config = dict(
    num_hidden_layers=11,
    hidden_size=256,
    n_experts=16,
    experts_per_token=2,
    d_expert=256,
    d_shared_expert=0,
    hidden_act='relu',
    moe_layers=[1, 2, 3, 4, 5, 6, 7, 8, 9, 10],
    router_score='softmax',
    normalize_top_k=True,
    routed_scale=1.0,
    balance_loss=0.00263,
    balance_bias=True,
    router_z_loss=0.001,
    router_bias=True,
    init_std_router=0.00941,
    lr_router=0.000893,
    num_attention_heads=4,
    num_key_value_heads=4,
    head_dim=64,
    vocab_size=8192,
    norm='rmsnorm',
    norm_place='pre',
    norm_eps=1e-05,
    positions='rope',
    rope_theta=10000.0,
    rope_fraction=1.0,
    qk_norm=False,
    attn_scale=0.125,
    tie_word_embeddings=False,
    parallel_block=False,
    extras=['capped logits'],
    init='normal',
    init_std_qkv=0.0301,
    init_std_o=0.00643,
    init_std_up=0.0301,
    init_std_down=0.00321,
    init_mimetic=0.7,
    optimizer='muon_variant',
    learning_rate=0.0101,
    lr_mult_down=1.5,
    lr_head=0.00771,
    max_grad_norm=1.0,
    warmup_steps=200,
    schedule='wsd',
    decay_fraction=0.721,
    decay_shape='cos',
    final_lr_fraction=0.0,
    batch_tokens=131072,
    max_seq_len=256,
    doc_mask=False,
    train_tokens=509100000,
    max_steps=3885,
    dataset='wikipedia_en',
)
Below are experts of layer 4 (counted from 0) of a mixture-of-experts language model. Rows are named router (the router's row for the expert), up (a neuron's input weights, with its number), down (a neuron's output weights, with its number) and show model dimensions 0-255. Each number is 128 + 32 x the weight over its row's rms, rounded and kept within 0 to 255.
Before each expert's rows: "mostly gets" lists some tokens that are sent to it at least half of the time; "comes before" lists some tokens at least twice as common just after its tokens as in all text. This comes from a sample of Wikipedia text that the model never trained on. Tokens count by the router's weight.

# expert 14
mostly gets: "d", " at", " out", "ated", " up", "ed"
comes before: " the", " by", " to", " in", " as", " a"
router [128 122 125 142  79 174 175 127 123 150 132 110 155 124 119 115 178 114 106 106  96 153  42 112  95 117 103  82 106 139  96 114 149 141 160  85 101 112 119 130  99 107 112 142 159 116  95 107 131  53 121 147 100 111 196 176 160 107  69 130 145 124 149 157 102 127 155 127  58 123 143 159 128 110 125 172  88 103 193 148 133 138 119 109 156  88  64 141 176  95 100 160 108 143 139  97 163 113 139 132 167 135  99 140 122  88 163  72 128 106 181  78  80 161 119 105 126 107 147 207 163 133  94 109 115  85 157 112  92 108 117 171  93 108 126 120 142  65 140 151 113 101 165 178 112 129 147 115 194 200 127 129  86 173 155  89  92 125 108 124 155 122 156 139 105 120 206  99 177 107  88  88 161 160  89 156 178  77 127 107 131 122 122 133 128 147 134 166 105 115 144  86 108  82  96 115  83  94 149 118  99 157 152 118 182 107 112 137 135 173 127 116 139 131 150 157 169  74  96 114 114 190  78 119 114 141 215 168 105 172 174 101 151 154  89 127 100 169 110 218  96 147 124 120 129 133 146 174  98 162 236 151 156 142 112 171]
up2 [150 200 131 114  86 154 148 151 138 162  58 114 133 120 172 105 160 104 167 147 134 126 117 128 186 133  96  91 196 130  52  85 151 109 133 113 108 136 122  58 106  95 110 156 147 133 131 102 175 112 120 139 139 134 151 139 119 126 126 175 128 185 127 133 142 108 120 144 126 148 185 135 132 132 114  83 169 177  97 139 105 183 135 130 101 107 143 145  91 104 120 121 133 126 101 108 183  96 152 105  80 139 114 192 111 123 117  81 120 109 130 115 147 143 124 190 133 108 187 117 130  76 134 184  91 130  93 120 117 159 112 124 189 178 159 160 153 123 148 154 154 114 111 132 110 136  94 127 129 192  86 111  76 113 122  67 137  75 150 110 132 128 134 114 169 138 182 185 137 114 121  89 207 136  87 113 139  63  84  77  98  81 141 121 162 175 252 153 113 138 127 140  78 132 131 133  71  89  99 100 103  99  73 139  89 170  45 130 115  85 144 127 112  78 123 137 104 110 119 131 112  92 154 178  53 102  97 152 137 140 163 102 125  95  65  88 157 128 126 156 119 139 145  80 171 137 143 107 153  49 174  97 141 128  95 142]
down2 [157  71  75 102 126 149  86 134  84 159 133 111 134 115 109  97 165 111 141 166 164 101 173  84  83 127 154 188 118 125  77 143 161 148 105 137 162 188 105 105 164 113 112  87 142 202 132  88 147 112 134 119 134 161 154 108 131 102 168  81  89  63 140 171 162 111 130 185 111 111 129 141 141 148  79  82 157  80 148 140 151 132 147 108  82 192 126  84 161 122 127 137 115 171 165 193 165 136  66  96 134 117 139 100  91  90 160 168  94 116 121 101 188  36  94 115  97 141  92 128 105 160 140 126 106 195 120 156 122 110 190 114 206  93 104 114 172 110 173  88  81 112 125 103  97 106  96 168 108 169 106 105 157 151 122  91 158 106 110 143 112  79 137 114  93 104 154 119 131 132 145 110 154 124 102 134 173 121  35 133 114 162 125 143 140 100  55 101 118 144 151 123 103 137  76 121 121 133 109 122 139 127 152 163  84 133 159 175 139  96 134 139 136 106 129 169 124 111 129  96 124 226 143 168 139 122 141 199 149 159 116 134 119 134 143 120  91  71  92  59 120  58 206  73 130 131 130 108 122 106 128 115  96  85 128 140]

# expert 0
mostly gets: " in", " of", " The", " for", " by", " the"
comes before: " the", " a", " his", " first", " their", " new"
router [168 136 155 203 128 199  47 116 138 153 112 184 155 147 193 173 147 115 135 188 116 164 145 119 190 117 120 142 131 161 140 106 122 153 127 113  74 137 153  77 155 119 127 157 178 127 151 127  66 142  90 126 145  62 114  65  88 149 112 180 110 127 159 118 130 154 111 161 111  73 115  84  89 131 176  91  78 119 106 108  81 142  99 126  92 137  97 137 155 127 138 147  88 154 167 158 120 161 152 207 123 119 105  89 146 112 111  94 124 132  89  78 152 147  53 108 105 162 162 134 172 154 132 169 113 129  84  96 124  32 142 118 105 113 144  67 170 145 127 208  98 137 139 168  85 151 126 171 111 125 119 122 104 125 145 109  58 130 111 121 151 130 146  99  79 140 198  97 150 152 143 117 136 132 109 197 139 122 123 102 116 183 135 191  84 119 174 157  85 155 120  53 122 108  91  58 171 160 158 152 101 171 103 104 135 140 130 111 132 133  80 145 137  93 152 143 186 131 190 117 178 116 138 141 129 153  96 140  94 143 156 178 138 112  95 148 157 171 118 151 138 129 154 163 114 107 125 137 163 183 146 124 151 122  92 135]
up3 [127 103 127 185 189 139 130 131 119 112  79 100 130 116 129 173 155 126 113 154  74 172 124 141 149 214 130  53 180 107 117  66 131 164 145 153  86 130 151 103 120 170 137 133 202 163  83 137  85 138  94 127 158 104 103  55  76  89 115  83 172 149 114  65 131 160 191 146 165 141 133 136  58 163 142 128 142 124 100  89 151 130 166 138 146 186 113 118  79 148 100  68 120 130 173  91  91 124  87 150 133  80 126 121 147 101 156 123 169 131 160 136 144 173 122 125 144 160 103  94 114 130 140 110 175 125 138 130  64 107  84 171  71 112 170 142 180 109 120 148 144 135  78 159 159 145 136  81 148 140 125 113 147 120 173  89 104 163 136 129 107  86 170 188  89 109  52 148 123  69 192 100 142 146 181 121 144 129 154  76  43  91 128 191 111 151 125 111 143 129 110 148 123  83 146 129  71 108 109 135 156 144 145 125 139 136 137 120 146  98 117  87 151 159 150  81 145 145 168 124 121 107 139 135 181 128  99  96 107 165  99 136 108 150 119  89 150 174 104 160  93  75 115 142 111 164 112 156  51 186 143 136 113 113  84 179]
down3 [ 98 109 124  63  91 116  82  91 116 159 142 118 148 102 165 132 104 105 132  85 104 188 138 143 129 117 120 177 134 186 119 132 127 137 141 142 119 118 119  82 127  96 157  83 115 109 212  94 141 123 130 225 121 131 134 129 148 121 168 193 101  81 146 180 199 161  87 144 165 113 108 138 140 189 108  90 125 156  88 132 101 163  96 124 153  81 146 104 161 122 123  85 143 162  50 167 176 126  94 141 178  84 140 124 102 166 116  80 116  94 121 140 156 160 123 124  88 147  56 148 130 169 114 126 126 113 166 150 120 109 163  33 185 161 117 179 119 100 143 115 134  98 125 142 105  57 133 168 123 111 119 163 142 106 117  66  85  94 126 142  58 110 118 120 129 114 167 171 109 129 140 108 127  77 168 177  94 167 114  91  91 155 153 113 138  86 130  96 127 129 111 119  93 153  78 202 168 173 105 139  74  80 156 164  79 154 132 160 140 187 105 131 127 103  94  84 155 121 122 126 109 176 148  91  97  82 115 127 183 126 126 104 101 135  61 183 133  70 179 106 124 123  93 142 167 126 117 126 143 126 125 107  73 137 113  96]

# expert 15
mostly gets: "°", " pre", "′", " ex", " km", "|"
comes before: "0", "1", "2", "5", "3", "4"
router [125 105 122 144  86 141 173 121 169 111  87  97 164 148 152 181 145 115 146 181 154 128 109 186 110 106 136 140  91 172 169 116 141  81  71  55 123 124 112 110 140 160  44 175 117 127 140 153  79 145 130 162 139 129 142 148 171 125 107 137 130 107 118  93  75 163 130 132  57 102 165 123 138 136 105 133  77 150 141 140  85 130 105 144 129 115 146 122 122 108  92 152 141 157  96 106  91 119 189 217 114 137 118 103 106  87 195  88 196 128 133 180 220 105 133 102 121 202 110  98 130 115  83 151 102 220 101 171 179 148  95 121 118 129 201 125 197 121 112 171 140  68 197 140 132 130 117  91 161 116 105 124 135 167 106 134 142 121 115 111 137  85 150 141 112  95 141  87 160 158 142 139 126  70 104 114 111 129 153  57 122 150 108 153  96 110 186 133 124 160  98  95 174 135 133 171 100 145 104 113 152 106  70 136  78  93 164 133 126 163 110 117  77 109 115 137  78 137  96 164 203 147 145 129 135 106  82 217 115 113 114  82 120 145 123 164 134 142 145 102 133 123 106 138 134  79 138 155  79 137  67 118 104 128 108 104]
up4 [ 85 113  91  75 123 130 138  91 134 135 132 153 115 183 110 160 134  81  97 152 122 140  60 102 130 134 159 109 129 161 160  92 130  70 117 104 120  69 171 148 125 222 127 141 194 144 166  82  86 134 153 113 136 115 115 147 177 129  61 117 118 143  77  74 108  90 103 146 144 145 119 117 107 133 163 164 155  96  75  75 137 144 143 154 112 156 173  83 136 118 131 154  83 200 130 123 156 143 116 176  46  81 151 128 126 159  75 116 102 118 167 126  91 133 110 118 171 178  98  81 152 115  81 171 125 172 112  61 112  71 117 132 117 190 176  95  58 183  78 130 109 148 135 122 162 114 149 119 151 164 133 134 114 148  89 174 101  60  98 115 162 186 130 154 128  96 127 150 141 128 147  72 140 143 137 150 108 138 177  70 153 141  61 114 142 115 123 127 123 155 135 166 146 169  88 127 137  89  90  85 142 143 184 210  60 126 115 135 122 132  90 130 198  66 124  98  98 153 156 133 118  84 113 111 177 137  73 156 113 157 173 127 149 108 163 117 161 178 109 134 158 135 127 109 144 161 148 100 142 128 105 154 149 135 145 127]
down4 [135 141 149 133 136 110 109 152 136  74 109  86 118 119 164 124 183 137 155 113 134  74 109  84 115 130  97 143 135 191 190 154 149 140 112  74 125 142 114 115 204 107 122 133 155 116 163 152  84  32 178 132  84  90 156 142 142  88  76 169 110 115 114 108 135 153 148 177  45  76  74 126 117 134 132 146 123 107 110 127 176 115  64 132 123 182 112 137 117  89  89 133  95 144 142 140 146 160 121 118 125 124  91 157 186  78 132 132 147 162 113  86 147 130 146 121  58 163 137  78  97 151 132 157 101  89 130 142  73 161 108  68 147 124 166 121 131 183 165 126 128  93 144 120 145 122 121 115 183 136 194 117  58 153 112 110 120  69 152 134  99 188  78 160  88 114  81 157 125 169  77  99  97 100 125 110  96 138 116 138 146 143 125 130 160 147  95  76 127 109 127  77 207 112 156 158 104 111 114 104 100 153 148  88 118  93 142 182  62 104 101 162 110 153 111  68 140 132 168 151  77  70 137 160 135 115 152 159 146  76 108 134 149 124 170 128 113 147  69 103 111 163 140 171  97 142  69  98  69  94 163 186 115 115  86  98]

# expert 12
mostly gets: "1", "2", "9", "7", " January", "6"
comes before: "0", "9", " |", "8", "7", "5"
router [161 174 119 103  89 168 128 150 121  87 125 208 141 154  94 187 159 133 162 114 184  91  97 125 140 176  83 128 159 180 116  86 115 119 103  72 118 127 128 103 120 160 149 139 172 165 124 148 141 122 129 168 143 167 190 106 116 130 117 135  87  89 136 125 105 181 124 203 125 120 148 188 115 176 116 130 124 119 109  96 166 140 121 146 131 147 141 108 139 126 115 132 148 147 176 115 116 142 186 133  79 123 101 161 151 133 163 138 127  46 160 135 138 182 124  51 152 118 141 134 150 133  86 166 133 122 128  48 153  80 107 215 110 139 135 150 151 138 116 207 139 118 134 151  89  95 150 127 189 154 144 155 166 160 123 151 156  97 113 152 168 110 100 130 172 117 183  95 167 140 152 134 140 121 129 157 139 138 110  72 109 146 156 136 102 134 141  90 124 138 141 137 159  79 167  89 177 113  82  81 163 148  97 135 152 141 108 142 139 105 139 128  80 173  52 134 145  80 122  94 144 204 181 130 130 173 149 108 190 195 148 152  86 170 132 165  91  80 120 138 159 126 149 152 104 140  86 130 111 138 166  33 198 194 145 133]
up3 [130 121 146 172 134  99 156 160 135 114  84 129 170 190 128 137 131 113 117  86 154 128 148 163 178 139 106 111 139 134 117 177 133  93 147 128 128 109  94 158  93 168  96 136  69 179 133 128 148  84 120 186 115 127 109 135 152 156  96  57  36 119 156 154 129 111  84 160 186 151 124  84  81 136  87 106 154  76  91 148 112 107  89 177 127 135 165 148 131 138 108 152 146  96 103  80 126 159 122  74 115 149 223 112 167 161 123  75 139 126 151  82  68 138 147 110 124  96 150 151 163 146 113 178  95 143 157 121 140 118 142 158 148 138 153  84 164 131 126 146  95 124  78 142 172 175 147  98 123 128 194 193 106 122 150 151 175 122  64 137  99 140 130 127 138 113 128 165 161  97 124  58  81  73 149 103 172 181 141 147 184 169 211 151 108 155 145 132 160 121  93 100 109  53 159  97 130 129 118 124 116 207 111  83 138 106  60 114 165 154 135  71 118 156  65  68 125 145 111  78 140 194 131 153 104 130 120 139 156 140  88 140 118  85 126 138 105  81 135 149  89 110  97 151 150 107  88  96  84 114 117  85 136 147 124 164]
down3 [147 170 129 113  90  81 101 149 151 140 101 182 104 134  71 123 102 124 105 110  99 102 191 125 166 120 215 143 136 127 128 111 157 173 106 129  78 113 180 110 129 163 133 158 187  73 166 135  76 168 132 126 134 130 166 121 134 136  79  72 200 130 110 120 130 144 118 156 122 113 138  97  80 152 132  94 140 103  77 110 133 138 169 115 119 107 123 117 194 187 190  99  99 165 204 169 135 134 157 123 131 155  98 109 108 123 108 167 105 179 103 195 115 150 109 158 151  68 117 122 122  98 150 138 128 166 186 109  87 169 119 106  71 155 137 108  79  82 153 110 115 162 111 116 106 170 108 176 119 136 126 102 143 175  93 134 111 102 129 125 124 150  94  75 142 162 109 119 137 166 172 137 110 158 190 137 172  89 131  83 118 105  80  93 117  87 138  56 119 125 112  46 145 177 149  72 164 113 102 117  65  98 213 136 180 190 106 104 130 137 197 140 132 138 170 153 179 165 112 127 126  69 109 105 113 151 128  97 187 133 143 110 167 141 129 140 115 113 159 156 152 126 179 181  63 124 115 112 107 144 123 157 137 120 100 117]